From a checkpoint of a small mixture-of-experts model trained on Wikipedia: 60.9M parameters, 438M tokens.
Below are experts of layer 3 (counted from 0) of a mixture-of-experts language model. Rows are named router (the router's row for the expert), gate (a neuron's input weights, with its number), up (a neuron's input weights, with its number) and show model dimensions 0-223. Each number is 128 + 32 x the weight over its row's rms, rounded and kept within 0 to 255.
Before each expert's rows: "gets" lists some tokens that make up at least twice as much of what it gets as of all text. This comes from a sample of Wikipedia text that the model never trained on. Tokens count by the router's weight.

# expert 40
gets: " in", "1", "2", "3", "0", "4"
router [ 87 118  70 165 144 154 112 143 154 103  97 193 157 153  73  87 146 192 120 161 114 124 112 104 146 144 208 185  98 104 148 133 114 119  98 171 147 149 116 161  87 118  88 174  63 181 156 138 134 145 102 119 100 122  76  62 163 114 180  96 149 154 149 112  81 199 162 130 119 135 160 131 166 118 154 112 171 133  94 132 172 108 143 134 175 152 138 108 145 160  61 107 168 132 180 110 129 108 100  83 125 171 105 130  51 141 124 132  79  61  75 101 149 108 116 116 107 114 109 101 147 108 147 138 131 101 109  96 115 144 104  90 141 151 129 139 124 102 172 104  85 130 108 134 107 111 104 104 127 156 117 113 140 219 139 117 125 141 149 142 164  88 115 137 110  87 173 119 125  80 138  88 162 143 100 104 189 156 100 135 193 175 139 146 110  76 178 139 128 121 113 103 164 114  87 100 119  85 115 108 156 148 136 164 157 101 102  58 118 108  90 113 165  94  46 168 110 185 114 208 147 140  98 113]
gate0 [136  98 106 184 126 125 133 145  85  95 183 147 116 162  90  88 116 183 129 103 174 173 102 124 105 117 116  57  95 130  99 133  69 114 173 182 127 149 155 140 109 145  78 226 136 140 165 114 100 161 177 110 151 125 119 144 146  83 125 152 132 148  91 161 102 173 128 109 143  85 164 184 114 139 125 107 120 168 120 134 147 111 158 107 162 145  85  57 136  83 115 110 121 131 159 150 189 135 178 166 180 127 140  95 135  80 181 113  92 159 152 131  93 183  91 125 158 143 154 131 118 121 116  86  62 148 144  91 139 144 205 141 155 102 138 153 126 174  90 111 126 105 146 105 129 135 127  76 136 158  87 146 121 128 182 116 168 122 147 134  80 118 194 111 115 134 138  60 146 145 149  98  88 143  56 120  81  84 138 127 120 131 146 106 137  97  94 138 126 172 110  51 160  90 176 122 138 145 122 170  52 137  81 120 184 131 126 171 130  76 149  73 132 111 137  76 144  85 161 149 116  92 162 178]
up0 [130 124 144  77 189 116 138 141 111  96 173 124 131 175  82 116 115  61 127 112 149 124 105  63 153 146 178 139  95 137 172 157  82  90 142 139 122 143 128 146 118 144 129 132 133  83 139 146 119 148 151 160  87 156 171 160 117 135 118 162  88 206 120 163 136 112 129  81 153 109 113 174 167 142 121 182  55 137 155 138 140 190  62 169 185 179 156 147 137 169 160 117 106 121 115 149 163 102  78 133 176 144 126  82  87 148 191 167 122 149 173 115  69 221 143 151  85 100 133  69 161  93 114 103 154 109 107 113 212 101  91 143  96 163 121 140 169  96 115  99 156 106 141 174 183 130 140  64 129  93 120 179 116 164 145 137 104 192 124  97  92  95 188 148  95 113 117 132 123  42 165 144  91 115 174 112  92 114 112 128 127 137 146 160 126 117 115 138 141 129 113 137 119 127 181 183  62  89  78 112 151  70 142 101 114 149 166 103 135  94 118 107 136 142  94 143 128 158 151 148 128 154 120 124]
gate1 [168 152 163 114 119 156 112 151  89  87 137 116 171 127 119 141  83 107 137 144 135 159 137 181 150  93 131 151  94 145 102 175 152 145 134 113 137  89  74  68 148 103 130 137 179  94 129 182 166  80 133 142 101  93 181 125 133 170 125  93 179 117  96  53 108 188 114 115 137 109 118 115  71 114 103 125  43 144 128 163 166 124 191 148 111 135 142 139 178 155 157 169 117 161 124 128 129 118 161  37 133  96 155  92  99  80 146 108 114 171  91 163 188  93 129  76 101  76  99 117 126 124 133 152 174 142 110 143 114 118 109 135 103 158 106 152 166 100 130 113 120 122 129  89 131 218 139  99  91  84  52 169 122 123  95 139  85 164 117 159 121 160 131  87 127 105 104 114  96 123 131 157 153 160 151 130 117 188  77 136 196 146 113 171  74 172  87 147 162  99 132 108 107 111 149 153  96 115  61 108 146  88 141 147 191 131 103 134 112 165 190 183 184 115  99 175 124  79 146 141 165 109 171 131]
up1 [146 184 132 129 129  83  93 153 178 127 104 183 130 100 172 198 185 148 135 134 115  73 170 152  82 114 118 141 119 152 175 113 152 140  90 156 176 153 109 126 156 139 105 160 165 143 145  76  91 120 129 137  87 108 171 116 117 141 142 196  97 104 104 110 121 133 179 144 128 117  91 113  80 100 157  99  74 116 148 150 143 140 130  92 148 162 106 104  74 144 164  93 113 103  90 130 127  99 165 150 164 119 127  80  66  68  98  63 112 131 149 103  97 137  77  86 103 117 129 125 180 133 184 169  81  98  84  70 117 107  99 143 130 157 116  91 138  76  50 110 152  83 176 135 138 166 114 120 122 177 113 155  84   4 185 132 119 149 133 149 159  45 155 132 127 105 157 107 115 141 105 101 127 118  69 173 109  75 133 180 181 154  89 104 145  89 141 107 151 127 116 125 158 129  78 134 146 150 131 171 122 122 107  99 137  59 166 162 138 129 167 120 105 122  77 108 124 119 108 150 139 135 151 117]
gate2 [110 155  94  85 192  95 174  86 115 143 114 144 132  89 136 125 116 134 101  55 126 124  80 181 135 148 113 137 179 141 196 117 108  76 105 116  87 115 138 107 138 145 105 119 117 183  60 116 119 132  71 158 116 147  89 134  78 110 132 148 108 148 200 204 102 128 105  97 123 126 108 114 164  96 113  90  90 151 162 138 159  75 124 135 132 180 109 144 127 130  76 116 140 135 164  40 105 145 135 174 157  88  84 142 101 188 108 150 152 152  96  93  95 128  61 116  42  83  82 139 119 117 143 144 116 157 126  86 114 176 166 152 168 158 189 133 171 134 151 144 167 170 113 213 120 134 125 159 117 186  83 122 114 134 160 115 115 121 169 134  90  99  86 142 171 135 104 118 159 171 160 125  79 115 163  89 133 121  99 162 112 131 106 110 135 123 129 168 115 145 170 199 108 180 124  75 151 171 168 169 156 140 103 105 117 162 145 122  89 126 145  61 134 142  91 167 152 155 142 166 121 111 125  96]
up2 [136 145 148 107  66  86 127 118 137  76  96 220 143 109 162 162  96 135 100 118 170 127 142 118 156 154 138 138 115 162 103  57 185 150 130 155 135 177 131  87 138 164 128 151  89 133  70 101 145 171 149 123 175  99 140 108 120 145  83 112 126 148 206 121 127 201 128 162 136 142 126  75 162 167 119 101  90 113 125 112 150  81 149 105 112  88 150 121  99  73  93 132  93 115 135  92 115 101 135 157 147 138 176  90 157 172  95  81  87 113 102 133  57  99 156 182  89 107 161 109 189  96 135 140 119 141 105  98 112  98 144  86  81 117  59 125 118 107  74 140 145 135 140 161 113  97  78 186 151  88 187  89 148 123 122 110 104 115 155 135 112  70 117 117 157 212 149 196 173 102 128  93 132 111  97  82 202 106 126 188 119 127  89 163 153 127 160  97 152 134 110 190 130 119 118  69 121 138 172 129 121  78  78 126 111 117 126 121 158 147  98 150 137 138 136  68 122 125 169 131  74 114 167 125]
gate3 [126  78  83  91 142 132  84 119 133 114  92 145 121 163  74  72 112  81 154 160 119 161  78 128 132  93  85 142 151 151 145 121 106 112  52 152 109 102 164 118 107 199 135 116 149 145 158 146 181 198 113 120 104 106 168 154 128 100 156 118 182 142 108  54 118 172 126 147 125 128 159 132  62 114 125 160 133  70 122 139 130 160 124 144 101 151 188 120 225 146 202 180  95 125 126  77 136 158 169  83 181 124 154 158 118 120 170 111 119 143 148 147 129  73 123 118 128 143 140  95 120 145 143 130 137 143 122 130 103 149 137 123 132 128 193 184 122 140 112 125 167 156 123 148  86 134 163 119  69 146 146 155  81 105 129  97  69 112  66  87 177 152  42  97 157 161 144 126  93 136  85  98  99 126  68 195 121 136 122 132 105 105 131 149 115  89 126 168 128 157 174 121 104 183  91 138  89 155 101  80 140 125 101 190 121 164 136 109 110 111 112 103 108 119 132 138 202  50  63 130 125 114 132 141]
up3 [118 116 132 148  88 167 174  88  93 151 159 110 122  68  78 138 106 106 138 158 141 135 168 119 171 168 105  97 153 184 173 131 195 181 171 148 109  90 143 102 174 121 108 117 115 177  99 118 111 102 109 106 178 129 146 131  86  96  89 171 118 114 162  99 118 133  79 135 162 199 200 122 143 103 106  96 137 143 209  94 135 114 103 135  75 130 110  99 101 138 114  74 139 153 202 124 183  75  44  62 117 148 103 100 128 131 112 132 124 131 129 146 122 150 136 158 121 122 134 186 134 150 135 162 144 117 140 115 129 154 121 138 126 111  97 112 142 174 142 122  54 140 182 138  97 124 107  97  90 139  96  85  95  95  70 116 179 152  99 157 158  97 187 146 114 133 132 115  85  96 185 119 127 131 161  78 164  63 102 220  91 126 150 116 196  98 136 138 110 125 143 142  88 131 175 112 131 104  71 136 124  84 198  99 136 110 120 171 108  98  81 108 118 151 120 131 153 157 180  82 119 137 110 106]
gate4 [104 102 115 150  99  88 120  76 116  84 115 120 101 147  94 111 140 166 130 114 165  68  96 181  96  88 132 157 157  94 101  97 155 111 148 121 159  92 117 135  75 160  79 130 123  86 131 160 139 125 122 102  97 132 121  91 118 111 117 138 188 147 192 165  69 137 139 107 120 149  88 131  94 141 130 118 141 108 141 160 175  96 122 162 107 104 165 152 126 143 154 108 129  80 150  76 138 155  63  85 130 119 103 181 133 102 121 151 110 153 161 167  91 118 126  99 127 158  94  65 146 206  56 116  84  87 109 143 132 136 160 133 120 177 138 144  71 159 107  86 169  99  81  84 101 135 104  59 125 111 140 127 173 107 137 157 193 113  58 129 170 127  42  67 108 130 146 168 132 115 101 151 165 129 123 128 114 162  99  99 102 101  82  99  98 100  88  85 133 209 111 174 106  69 176 145 130 173 132 111  91 119 117 105 103 155 141 119 134  67  79 137 173 205 132 149  81 128 169 141 152 163 161 108]
up4 [ 93 151 142 146 192  75 196 143 125 173 106  77 107  97  87 187 131 107  86 142 151 107 110 124 141 119 185 145 104 105 143 145 112 162 159 141 115 140 132 170 142 114 147  96  82 180  81  91  62 142 126 156 149 191 114 152 183 178 115 144 129 165  99 123 134 146  51 100 148 157  81 141 120 141 102 117 121 151 105  99 134 155 127 180 135 116 131 112 102 163  81 141 128 115 103 121 126 218 137 128 131 163  94 109  99 161 179  33 163 128 160 147  47 125 140  93 156 134 126 111 132  98 110 174 180 155 143 124  94 138 150  99  96 146 103 139 147 124 125 132 138  98 135  96  96 131 113 143  97 129 151 102 192 128 180 145  28 105 132 102 113 135 163 154 111 126 150 113 129 150 106  87 148 140 115 115  76  93  98  84  90 122 149  84 108 144 159 170  98 112 147  69  84  84 190 130 128 164 127 135  56  66 114 112 142  68 113 111  77 164  89 120 126 126 158 212  96 113 113 158 145 104 126 113]
gate5 [128 122  99  97 134 141  91 157 176 126 155 113 104 172 128 174 187  70 173 132 113 158 110 144 125  89 147 161 161 161  81 166 120 133 148 130 126  90 129 125 167  88 163 138 138 182 124 137 173  50  90 162 160  99 159 182 166 132 131 162 132 167 135  44 132  97  78 171 152 100 166 187 101 158 119 123 195 111 184  94 122 148 115 142 161 126 109 188  92 150 157 140 182  93 165  91 133 158 106 111 168 188 103 174 116 104 128 133 114 140 155 127 107 109 133 139 130 138 132 154 163  98  96 170  99 114 104 116 115 156  63 183 128 117 168  92  93  61 188 144 112 120 145 205 131  75 158 120 157  95 106  98 138 133 124 125  70 110 108  73 139 128 135  89 133 149 135 173 127 177 124 155 101  68 142 160 175 156  61 127  83 171 120 157 118 144 123 104 129 127 130 138 139 136 132 110 183 120 148  78  80 113  95 118 109  82 100 106 100  78 107  76 147 184 116 145 130 140 124 103 121  57  74 163]
up5 [157 125 143 143 154 100  72 120  89 134 144 142  73  89  83 125 103  96 190 114 130  36  88  83  99  30 141 107 149 146  51 167 111 117 101  95 160  77 125  79 124 104 129 147 134 113 151 128 145 127  89 145 114 117 142 144 128  97 160 141 152 121  90  53  83 106 108 141 189 127  99 168 103 108 117 173 112 131 138 103 172 143 126 122 186 149 142 162 133 177 170 154 175 121 136 137 120 134  95 114 156 146 157 148 131  94 172 114 119 155 122 165 161  65  92 120  86 129  61 174 106 100 185 118 161 129 156 148 148 120  99 108 104  96 111 146 128  96 118  82 155  98 137 133 117 120 147 148 127 180  76 113 131 118 112 137 162 104 169 137  94 132  54 135 120 141 147 100 128 102 100 165 185 109 161 111 118  40 119  90 107 156 164 110 128 151 132 169 115  70  96 139 149 184 148 120 176 142  88 119 126 120 121 141  95  84 181  93 108  81 176  66  88 135 122 152  54 147 104 120  80  89  64  98]
gate6 [188 168 126 189 143 111 102  78 124 164 132 150 163  84  94 145  84 151 164 128 119 116  87 119 122  79 154 149 148 141 108 122 146 206 112 126  67 145 109 115 117 143 167 135  59 128 143 142 108 179 177 111 141 122 171 111  94  97 140 168 101 112  22 179 168 120 147 207 142 163 155  81 122 108 170 118 148 134  87  82 102 181 181 101 109 143 103 138 127  59 163 154 134 115 112 165 168 112 163 126  71 111 132  51 118 174 132 179 142  96 171 158 125 131 211 134 166  72 111 156 132 139 149 127 109 123  86 132 137 128 142 119 154 151 149 112 110 169 117 116 120 174 137 161 146 106 162 105  97 126  89 110 142 153 125 124 183 127 130 183 142 137 204 121 104 148 135  99 135 134 109 174 134 119 119 155 163 149 137 129 149 138 163 120 131  77 143 205 152 127  82 146  68 154 131  92 200  97  89 137 129  99 143 120 122 113  80  83 170 127 138  95 126 102  72 153  94 136 151 115 181  94 178 153]
up6 [ 46 185 106 109 160 143 127  74 188 169 120  73 147 150  86  89 174 170 173 148 109 157  96  95 111  95 117  95 138 133 121  93  93 165 137 134 126 134 116 109 159 162 144  86 151 196  71 184 127 168 147 119 122 137 172 130  97  76 118 127  89  91 113 141 162 135 143 108  85  96 145 107 137 136 129  53 113 194 130 100 114 143 139 144 108 113 157 159  88 122 123 102 103  95 201 146  79  95 165 153 137 159  86 115  88  70  96 180 158 157 111  94 164 108 104 151 144  94 106 162  68 138 173 108 173 139 183 135 147 131 169  87 151 175 168 147 115  83 176  84  99  99 141  81 153 117 139 166 146  79 139 139 149 111 166 164 162 160 166  55 141 147 148 161 125 121 151 155 200 122 109 148 137 120  96 110 100  78 212 179 110 130  94 130 123 154 171 118 143 149 103 112 152 139 126 115 152  87 139 108 180  95 146 127 153 133 111 134 157 144 101 125 201 156 110 100 123 188  78 140 130 124 150 153]
gate7 [162 147 177 111 121 142  78 108  79  87 116 197  87 137 122 161 122 171 152 116  80 104 112 144 147 200 155 112  78 146 168  74  76  68 114  74 135 117 110 140  98 112 109 165  97 101  53 148 120 127 147 117  95 124 119  99 108 191 121 170 110 147 124 149  74 171 104 127  94 158 151 106 125 123 149 118 102 147 135 101 118  96 112 136 137  84  87 121 105 147 143 194 135 108 138 130 152 156 173  88 172 116 106  93 142 117 166  99 145  97 146  86 133 138 118 117  76 104 133 106 149 121 138 123 101 181 168 100 112 161 153 114 202 126 127 116 133 108 216 164  84 118  98 137  99 127 105 169 105  94 122 123 129 158 128  81 162 168 100  90 182  63  88 118  62  92  86 175  75 125 155 179 148  71  82 151 144 131 119 110 118 164 177 149 180 121 142 138  68 187 158 157  97 174 121 154 126  91 141 131 129 185 110 113 143 104  76 160 121  93 119 114  87 117 155 139 152  85 168  80 148 175 145 195]
up7 [130 138 126 145 113 125 148 155  96 132  54 107 105  82 158 106  97 119 158 166 131  85 188 150 139  57  85 126 130 101  90 149 165 117 144 122 149 150 209 151 156  82 126 143 135 135 108  93 164  58 124 142 130 176  55 114 129 155 164 129 173 134 139  70 117 142  84 143 112 134  96 143 209 107 143 141 127 131 132 100 106 106  67 150 120 144 167 148 148 132 126 101 108 147 102 111 104 138 103 156  70 113  97  83 152 136 114 123 133 128 142  85 137 136 138 119 154 178 133 131 139 148 120 113  71 144 104 127 113 174 164 140  83 163 118 115 158 106 114  32 153  91 145 154 118 115 117  85 212 181 142  80 140  99 155 137 142 160 140 165 154 108 166 144 153  89 132 120 144 110 118 145 106 112 107 180 106 126 157 175 116 101 141 138  73 117 164 137 170 151 119 133  72 152  98  82  81 120 142  88 125 114 118 102 113 176 211 120   0 104 172 111  85 154  51 162 108 121 152  91 103 141 151 167]
gate8 [116 132 129 108 116  89 105 180 152 118  70 167  84 157 120  99 107  79 121 181 152 173 134 206 157 152 168 136 132 179 128  79 125  78 156 128 126 176 131 143 113 135 132  61 122 162 164 131 178 163 126  98 134 137 110 135 116 161 140 131 135 118 116 103 135 108 125 120 132 196 106 176 152 195 105 152  99  97 138  94  49 135 111 152 108 100 126 111  77 145  71  91 103 180 170  84 171 151 107 153 142  93 127  98 106 109 110 121 134 143 147 113 155 158 123 103 173  64 114 152 141 173  28 154  85 135 164  90 136  90 132 174 108  88 166 135  91 190 145 132 105 126 130 140 132 109 137 127 104 196  85 150 103 129  69 152 131 183 136  55 158 155 119 113 118 120 150  88 144  45  97  36 143 109  93 151 106 147 129 125 113 115 133 140 138 124 113  78 122 102 126  43 159 113  91 102 128 171 107 122 128 150 116 103 116 133  43 135 152 110 118 100 116 128  79 176 128 101 133  90  86 123 174 137]
up8 [164 139  80 125  85 136  91 100 136 139 112 121 146 195  54 137 147 122 163 126 158 135 136 200 101 192 128  95 101 125 139 142 104 156  81 101 133 188 123  95 107 192 128 112 119 187 156 102 141  76 130 104  65 182  45 135 157 169 110 108 155 102 175 130 117 124 132 114 101 126 216  66 103 147 114 121 161 102 146 159  96 124  66 111 137  98 170 117  32  84 122  97 148 123 112  99 183 135 176 105 156 129 137 146 170 145  76 116 122  98 141 119 123  83 163  79 103 122 133 141  73 116 118 104  75  96  93 133 119  52 153 120 130  63 145 101 128 178  70 126 109 109 136 125 118 131  96 135 156 160 112 172 132  94 147 102 126 135 137 126 121 104 127 124 103 148 139 158 155  96  86 120 131  94 153 141 112  93 131 115 143 154 163 109 102 114 137 159  92 176  80 106 119 100 129  71 125  79 157 151 118 138 199 172 116 160 138  98 116 161 101 126 189  54  71 105  73  93 135 121 124 111 157  93]
gate9 [111 135 109  85 151 131 131 110 137 134 148 149 116 100  83 170 105 109  98 158 145 119  86 160  99  82 114 122  73 109 100 134 171  99  80 121 131 134 153 171 116 140 114  78 147 158 155  87 134 114 151 167 197 139 131 131 175 163 140  61 192 200 169 138  92 172  96 153 116 119 129  57 112 124 113 103 193 113 142 152 155 123 123 128 166 160 200  80  27  66 142 199  70 150 121 143 144  84 123  94 120 109 124  91 104 194 157 103  91 143 128 148  93 140 117 129 123 164 189 178 122  88 122 172 140 130 114 111 136 136 147 136 125  72 154 133 152 186 100 149 120 133 150 153 176 171 158  58 134 166 159 180  87  78 108 101 144 149 145 162 204 145 131 126 119 123 108  84 117  83 138 126 113 128  83 118 145 211 127 104 145  93 133 116 159 162 126 118  79 139  68 120 108  88 165 152 152 161 145 126  83 129 114 137 127 154  62  99 114 132 127 120 140  78 167 172 148 160 163 118  98 145 130 148]
up9 [178 153 112 146  68 162 118 118 138 146 104 127 112 168 141 105  77 163 121 200 182 170  82 159 140 146 109 160 140 153 144 123 134 168  94  57 160 123  83  84  63  99  76 164 102 138 115 174 162 126 145 100 133 135 139  88  61 128 172 151 149 141 151 158 147 115 132  60 143 146 131 119 146 118 127 183 147  76 132 117 149  99 111 114 123 186 180  88 193 119  68 112 130 135 169 125  96 173 139 150  91 126 137  77 205  53 133 165 157 190 135 136 133  96 180 114 176 175 127 152 124 108 148 166 185 118 159  93 117  86 143 143 174 136  95  64 146 159 152 155  87 101 104  79 137 145 149 156 105 119 124 130 134 120 105 153 157 158 150 151 131 106 152  86 153 141 147 106 141 122 135 118 162 138 133 117  89  77 107 188 130 100 123 187 146 111 152 122 138 189 118 149 118 140  48  91 130 135 124 109 126 112 142 110 160  98 115 103 218 170 179  79 149 162 148 133 123 166 102  85 114 132  98 186]
gate10 [126  31 136 163 101 129 162 151 167 111 166 142  97 109 108 136 102 184 111 131 126 170 138 123 147  92  82  71 174 129 151 102 109  47  78 125 129 142 134 105 112 170  71 109 107 134 138 122 104 112 123  87  64  89 114 196 143 143 169 137 156 100 117 153 106 111 114 122 174 121 186 142 132 151 153 153 141 127 111 123 147 153 136 105 161 119 103 150 135  82 160 100 145 109  84 108 130 116 160 150 172 193  99 159 115  93 103 150  93 120 111 194 163 154 171 148 126 114 142 159  77 113 180 129  87 149 207 179  96  72  88 102 128 108 137  43 116 162  67 105 141  86 143 134 141 142 124 142 138 104 193 134 150 124 156 116 124  95 110 140 157 103 117 136  82 105 150  96 143 152 118  38 133 107 180 143 174 118  59 106 135  93 153 145  86 166 109 170 144 136 149  61 151 108 124 148 123 140 126 157 191 117 103 109 166  93  81 120 198  79  90 149 117 136 149  72 134 131 150 107 116 116  72 172]
up10 [157 123  98 147 121  92 157 120 146 135 148  76 147 120 107 120 145 168 131 163 135  74 200 117  50 111 182 130 128 101  83 173 109 119 107 151 130 172 130 105 131 160  97 121 137 198  99 108  84  85 120 117 119 134 127 145 119  90 105 184 140 124 166 131 128 128 146 111 127 141 155  71 109 110  95 155 153 113 133 113  77 125 148 125 144 121 143 134 135 148 131  88 137  67 128 105 196 179 100 139 155 145  61 120  98 114  99 160 116 103 129 103 183 147 176 112 152 207  71 139 114  73 129 117 140 122 113 147  74 169  88 149 168 109 118 132 150 126  81 144 137  65 112  60 160 131 119 167   6  79 119  77 138 148 123 132  79 135 120  37  78  97  80 136 129 122 116 144 157 147 116  85  99 111  84 121  62  91 121 122  81 137 101 103 103  69 165 105 176  63 120 105 128 107 148 120 173 115 145 124  93 109 133 142 165 200 126 157 125  77 153 125 115 109 130 124 107 169 154  74 121 167 171 131]
gate11 [ 95 131  87 185 125 103  80 107 161  89 112 126 142 141 217 121 105  85 151 161 163  73 122 146  90 211 113 189 124 155 143 146  95 156 141 112 134 129 170 157 115  95 112 131 115 205  80 117 181 125 148 112 153 117 103 191 103 129 119  69  99 163 183 129 136 194 116  83 153 155  33  71  96 164 105 104 117 107 124 121 133 155 139 131 129  80 135  79 131 155 167 130 106 132 107 152 210 150  81 147 110 137 166 154 120 115 164 141 137 125 151 178 124 167 114 136 140 168 140 156 119 135 152 156  98 109  84 131 148 108 139 149  82 124 130  98 113 135 171  94 101  56 124 150  95 163 130 138 149 117 114 110 130  85  84 127 157  85 141 148  37 100  94 164 160 149 140 200 139  71 109 142  94 131  91 175 145 117  72 124  99  99 132  71 166 133 104 176  94  96 118 197 112 102  93 124 129 183 106  86 101 115 156 120 114  77 131 143 157 137 118 137 126  74 123 155 140 151  78 113 118 106 159 125]
up11 [145  72 133 114 168 105 118 115 100 148  67 196 135 143 135 106 131 117  95  50 156  97 111 189 133 122  95 104 122 156 120 145 166 195 134 100 112  84 147 123 159 199 152 111 110  89 136 158 105 119 113 126  83 154 172  92 112  90 123 169 150 139 112 129 114  64  98 149 132 103 128 163 114  83 120 119 143 181 134 138 196 154  80 152 140 133  98  81 148 104 125 128 151 159 105 138 105  81 165 128  98 144  60  54 151 110 116  80 164 120 109 147 134 139 189 117 113 122 109 158 137 148 108 111  52 107 121 182 153 120  59 130  87 122 134 149 120  78 150 128 141 149 100 156  86 140 181 130  76  81 106 128 108 128 157 183 211 128 129 138 160 135 127  85 109 118 119  80 154  98 184  76 163 122 158  80  96 108 202 191 106 158 154  66 131 173 160 149 139 207  99 105 147 182 148 111 118  95 164 189 154 126 164 150 133 102 126 111 144 140 121  87 128 163  99 153 163 108 132 137 129  76 123 106]
gate12 [115 143 135 204 174 138 153  98 139 127 118 123  88 137 177 119 168 147 109 152 149 170 167 212 154  91 144 150 162  61 125 138 175 134 113 143 120  86  99 102  95 148 130 120  87 115 149 142 144 137 108 142 145 129 130 135  89  63 122  90  99 144 127 139 146 134 163 132 105  41  88 109 139 105  96 130 177 119 107 125 144 121 166 151 131  37 114  97 103 163 153 117 139  84 155 170 181 180 162 112 134 147 162 137 123 160 122 120 101 121 102 163 168  65 100 123 160  94 179 120 159 139 149 140 107  90 120 153 125  97 136 198 146 170 163 124  95 102 137  81 198 127 148  70  92  83 111 165 113 140 105  89  96  83 164 137 128 103  97 147 135 135  68 146 163  92  97 149  92  88 115 183  99  84 152  76 177 115  47 105 177 108 156 128 100 150  82 110 128 148 128 113 119 106 150 115 129 126 189 170 145 109 115  79  99 106 167 155  87  89  80 128  98 103 136 180 139 170 152 102 128  37 144 168]
up12 [125 123 133 134  61 125 129 122 101 199 103 123  91 120  49 134 142 103  93 122 149 112 140 106 108 153 112 112 143 150 126 101 145  87 139 119 133 160 153 179 133 185 153 101 201  93  84  82 198 165 166 143 136 143 106  96 140 171 151 155 137 137 127 148 167 102 182 129 126 175 110 133 145 124  91 112 130 124  99  96  95  90 109 121  86 137 173 144 127 103 103 104  85 161  85  67 100 115  54 184 141 105  96  99 122 145 153 142 160 138 179 125 148 152 102  93 125 123  23 142 139 140 156 152 160  87 124 101 153 100 109 105 100 132  63 109 117 181 113 101  49 127 108 174 132 128 157 110 110 126 113 139 161 112 127 143 180 170 118  98 151 170 165  91 156  89 141 128 117 169 137 103 144 136  88 129 102 161 196 114 167 135 127 147 143 146 102 100 195 123 135 164 138 188 131 116  63 113 115  40 168  95 146 143  98 101  66  64 170 119 164 129 141 150 125 154 173  95  92 153 159 195 131  78]
gate13 [108 100 155 144 165 128 143 113 166 161 133 120 156  73  98 151 193 109 141 130 129 110  91 142 145 169  79 139 121  91 146 121 112 130 113 157 162 139  97 156 136 157 150 106 134 118 135 169 107 144 158 137 122  72 163  91 140 137  53 197  99 108 138 167 162 118  82 118  73 155 129  88 145  86  59 160 108 155 136 144 118 138 140  97 104 183 161 151  83 197 125 164 102 153 140 146 173 137  95 169 194 185 137 134  96 169 112 151 120  92 123  30 120 136 161 142 158 117  73 174 137 135 130 152 167 151 141 172  98 125 126 112 126  89 164 137  97  71 110 143  99 119 119 237 176 210  75 173 119 134  79 177 145 106 137 124 213 167  86 110 150 135 138 130 101 153 132 112 161 157  89  93 116 130 145  83 113 104 104 169 106 153 185 123 148 156 111 126 111 115 173  82 129 129  90 159 162 116 122  57 135 115 150 122 184 104 148  95 116 124 126 127 189 114 106 188  98 129 111 167 120 139 125 151]
up13 [105  91 119 122 125 117 163  80 135 130 137 112 197 148 123 191 178 143 145 152  64  86 121 168 148 157 148 111  94 128 132 113 179 116 153 104 120 112  91 147 147 141 126 126 112 105 138 176 130  86 124 150  78 103 153  83 166  84  90 146 149 125 200 102 155 152 145 141  52 205 130 115 142 137  78 100 143 110 171 135 127  91 134 165  98 160 167 166 102 130 132 196  95 102 106 135 124 123 122 113 112 159 107  98  98 138 135 148 203 124  71 143 119 165 132 157 172 110 141  98 139  63 129  90 174  90 139 117 160 133 131 166 145 186 126 197 118 113  73 194 124 116 116 141 165 118 142 139  91 153  84 164 123 157 141 137 150 155 106  47 148 119 137  79 152 101 170 132 184 107  99 123 134 159 108 198 146 157  76 212 122 152 124 108 134 136 178 128 108  99 155 195 141 122  67 153 137 137  94 105 111 181 112 188 140  64 122  80  72 152 184 158 111 119 127 115 144 134 152 144 171  97 151 155]
gate14 [108 149 129 146 166 121 163 136  97 167 154 119  91 156 148 168 166 175 106  96 127 158  96 129 127  96 160  32  91 143 113 192 170 110  97 118 175 143 132 141 189 125 152 141 210 136 160 106 120 164  85 110 121 167 164 112 122  86 127 103 128 101  95 162  90 128 168 149 138 106 126  83 124  90 120 197 167 180 136 127  65 141 120  99  71 161 142 175 145  87 147 117  55  99 153 179 137 152 159 145 121 122 120 113 129 146 167 126 154 181 222 133 120 134 171 138 131  77 153 154  88 146 135 106  86 150  95 142 165 106 103 116  87 166  99 121 137  95 100 128 158 154 130 114 157 167 141 176 143 129  36 131 137 184 121 106 152 165 166 127 183 142 115  76 178 124 153 129  51 162 138 143  92 122 127 128 124 167 167 136 122 153 113 103 137 107 152 109 118 145 117 150 132 190 136  98 124  93 209 180 136 124 136 113 101 167  58 146  75 105 139 176  57 123 141 122  95 116  93 137 116  93 118 139]
up14 [122 121 190  65 132 105 138 134 111 121 119  63  74 141 184 146 132  76 140  91 150  89 180 130 151 125 145 139 134 120  85  78 132 126 169 136  96 142 121 127 117 164 116 119 125 142  98  85 160 159 184 154 131 100 131 149 107 166 125  67 177  97 115 102 125 126 128  94 157 168 127  63 141 126 117 131  76 156  81  96 185 148 153 119  83 128  84 116 112 119 141 115 138 121 120 177 119 119 177 127 108 124 113  96 162 139 121  62  94 127 126  84  98 163  75 141 180 162 123 160 120 187 174 117 160 146 139 117  98 193 112 147 124 133 130 126 116 114  75 125 135 118 115 137 169 138 125 111 114  96 138 148 117 138  95 159  91 115 173 198 144 153 166 149 102 108  97 195 145 190 156 140 108 119  66  71 167 132 108 163 222 122 112 116 132 141 136 123  84  25  94  91 139 125 165 102 120 105 115 180 103 207 117  85 113 145 128 154  56  67 143 151 108 120 102 180  50 139 141 177 120 126  83 117]